config.toml
num_hidden_layers = 8
hidden_size = 192
n_experts = 256
experts_per_token = 8
d_expert = 32
d_shared_expert = 0
hidden_act = "swiglu"
moe_layers = [0, 1, 2, 3, 4, 5, 6, 7]
router_score = "sigmoid"
normalize_top_k = false
routed_scale = 0.707
balance_loss = 0.000108
balance_bias = true
router_bias = true
n_groups = 8
groups_per_token = 4
init_std_router = 0.0178
lr_router = 0.00195
vocab_size = 17973
norm = "rmsnorm"
norm_eps = 1e-05
tie_word_embeddings = false
optimizer = "soap_variant"
learning_rate = 0.00404
beta1 = 0.95
beta2 = 0.95
max_grad_norm = 1.0
batch_tokens = [32768, 65536]
max_seq_len = 2048
train_tokens = 769300000
max_steps = 16188
dataset = "wikipedia_en"
Below are experts of layer 2 (counted from 0) of a mixture-of-experts language model. Rows are named router (the router's row for the expert), gate (a neuron's input weights, with its number), up (a neuron's input weights, with its number), down (a neuron's output weights, with its number) and show model dimensions 128-159. Each number is 500 + 25 x the weight over its row's rms, rounded and kept within 0 to 999. Numbers have three digits each.
Before each expert's rows: "comes after" lists some tokens at least twice as common just before its tokens as in all text. This comes from a sample of Wikipedia text that the model never trained on. Tokens count by the router's weight.

# expert 225
comes after: "|", " in", ",", " November", " October", " March"
router:454533546491474492495522479503516511551498517540478508473496514488454515481481470507495491498477
gate0:508508511471492493535496514492501481487461447520481459530483494443504524506531498494466509455498
up0:502504525479492510510502550508523479499485501503481477501516484479476512450506498487498478465471
down0:499540474461477472520505489487487487488488528498521497476506526502460468458498506534506476498505
gate1:478473507474503448516466471486521498507462519535492507464491477507471482436560502539506542501497
up1:505539527515508498507498526460486493483506475487507503510470536486474494565476470520517485505483
down1:563469497518490523460506510476537530516500520486476482502540465452495506487502494532507510555526
gate2:491504508521518509499486479516534447489462509495505540460502473550484502532487501515467494482501
up2:509491473518451499466530463484474521477468496525504475507485547478509447459496525528520499495472
down2:469503515499485510487489509505494550477478510491534485499516525511480527473520481490505494522476

# expert 172
comes after: " |\n", "%", "0", ")", "|---|---|---|---|---|---|\n", "|"
router:499478509474514501507528483484523505516463506536477518468507480480503522489506507487511485537542
gate0:472431506491515533453489472499503519484499474493564505485489512505542492534502525546525496530498
up0:461468509466537497472485471494509445467492483498528472518470468523513510517526522494524475537468
down0:558493493438474503509514490509485497508532528520505482516499484540558528433519520513492476502441
gate1:519480477509520501505515508503522509511528498488480510511497539503489515465483500497484520532478
up1:492492458494490510501480532462457468569467504501509511475527515468550473527463481519491498491503
down1:515486513509507482509510489493480524501454479522480526522544492423475502543500484513507477473492
gate2:458496488507467454514504489502494510477519507521551487527472491506503497491474501497512499428532
up2:493494496498458450474471501527539439507537510581515516543493478552475530515507447454496503482504
down2:494501513467472487490519515492495542511497513498528473498497516436532497518520481478471515486500

# expert 155
comes after: " of", " in", " to", " at", ".", " for"
router:431460522470438524469504502505491550478521507481479507505515453489473498524475487528533487512447
gate0:507477528513474503487558523530528552486529509511547492479525509431467453525469529507479516482551
up0:493526512512472468467438472489493492468529522498529477513542525498487504515513537490460465486517
down0:526491496491510481504514518490474557494476440480466530515574504497482513517477539501495486530524
gate1:504473530490503523497498493484484506496510526494522472474568466458467497531493455513521460484487
up1:532506488485516482527488493518472477503471499488483515478482508540510528446499485509514506511507
down1:461499449459511516524489493496485523517499510484470491476518467452480511484448493504485473479522
gate2:532509524513466487485468502458510520481510493514517476502527514525513522520504494545450515486519
up2:501510518516473481477453506483504508469512481500519474534526494525506550501501495555468515483499
down2:472511503472503518485508543521493550441514501486485472504474519514561519462505533485521498503497

# expert 89
comes after: " |", ":", ";", " /", " in", "°N"
router:471516523498454497489490498498506553555513549490517513496493506489495487499496469515530520536460
gate0:500500496466522519494476504499524522517505528500526532458465467487474538451534527522479493500537
up0:456492483453534478530484527471523439502474496521498530465478474488497517464544551514452498541525
down0:511477514482501521513494509491497538506498452527526524534516533544466467497481533495535495491474
gate1:449496560530510522461493508525484541503484526481472469478456517517509454492494550484554453480476
up1:493515436517513498472487494487459537445514515513529494517496479503467511495540479501466465508509
down1:493512497543493489522460518499463502533507515493544514521512502457529504491533511495472492490467
gate2:524509502500477445484456530507526497459479556524525523545507485528476513509474495490520520547492
up2:511492505476484461489431524511504543489491523516520516481523523483449511447520486502514502489511
down2:520501540485501487478508516521533554516485503492518485507522528480522513456570483490550490495481

# expert 191
comes after: " of", ".", " in", " to", " at", " for"
router:453455536474457542465487475518480576495488512502474512514514479508533465513463484468556492485490
gate0:512478511469504481485483501492490538528468521539523501474486480523522500467499510498495513505464
up0:495501518490522529496534531480500455519495501518513509547541470475519535485488461504511466451476
down0:477473489480485525551506518524459490530448526515510548558491506497502544495507519522507477528496
gate1:497531516527490475489469506504518524471534544442523506521523528483519507554514510513523526488497
up1:487491526505532539492504521515546474512476475502511488521502482504465515477513475462523494505470
down1:532524479498440494475503480457483532495461530512482513468469478502486534462525495460486506458482
gate2:519504506500487500539453458498478483501522498517501531515482538519516520489498456521464512480465
up2:517516529487531502491532517522532494493464480462466505508495517482487475537469545475550478485515
down2:514503518512535507500443518475495485509450521560507488500465501472493511491508470485484490494531

# expert 64
comes after: ",", " in", ":", " March", "°N", " October"
router:445521530472490506473478526485516541529498535488471503497487526531496469530508529528492489493508
gate0:520506446517507501496520431480503536496435527533454532503540482474496478508542502487516475522506
up0:541483487477519478484504518524474495460504507480503540471500483494503549481458481508486518503496
down0:527520486476527533490445479482557500451452462481489507495540485482502503506464548500434488492478
gate1:461506470471465503499498499477528500486518513493470532502470488491495533529479551506508489496484
up1:458496526506484521467513520464476553515501509501496536529487547508502534539507520482505459513521
down1:503510487549505514491508561510514462477476506494544539492478506478492469528498516490486495483487
gate2:464541491502547504453479493473517521511528504505491497527487462463515493485522467511511501495449
up2:487558472510551464469474525507550513508534529479499497517485499452518479528467508523522481512465
down2:499488440537483510488517549553482467494413516437468506469486528504531521454521496469451513500487

# expert 42
comes after: " ", ".", " one", " a", " number", " and"
router:506497536508470480526536522475485536533524491509500523523449497500478454540486483488540504514475
gate0:487450478523509496541480504503498466453486501536514526531449490506489477529475465495481502543477
up0:499468505506489490497460491533492506469494500540470515512470505508518477508512488503493477525487
down0:489521524502477503486483478520507515487497446465493514503490509529525508519476517517511528531490
gate1:468503530480535508487500516485463518502505503496498494534476455514485553473516477487515458532499
up1:459550517460493490462487463539491501491499518510505488484500423505468533464518489507478452479488
down1:518465492502468537524522489500435495515476504479508519515527465496469473514488460515519546532524
gate2:509492469526508520487490466463502460483509492517487488477504468525507508523514520494471456454484
up2:446569531454487450488464503498481492547531462535538510480500508482555517491513467496517477492489
down2:488541525529530463485474514504561454487518517473577450512537559465479484511486487486481470467518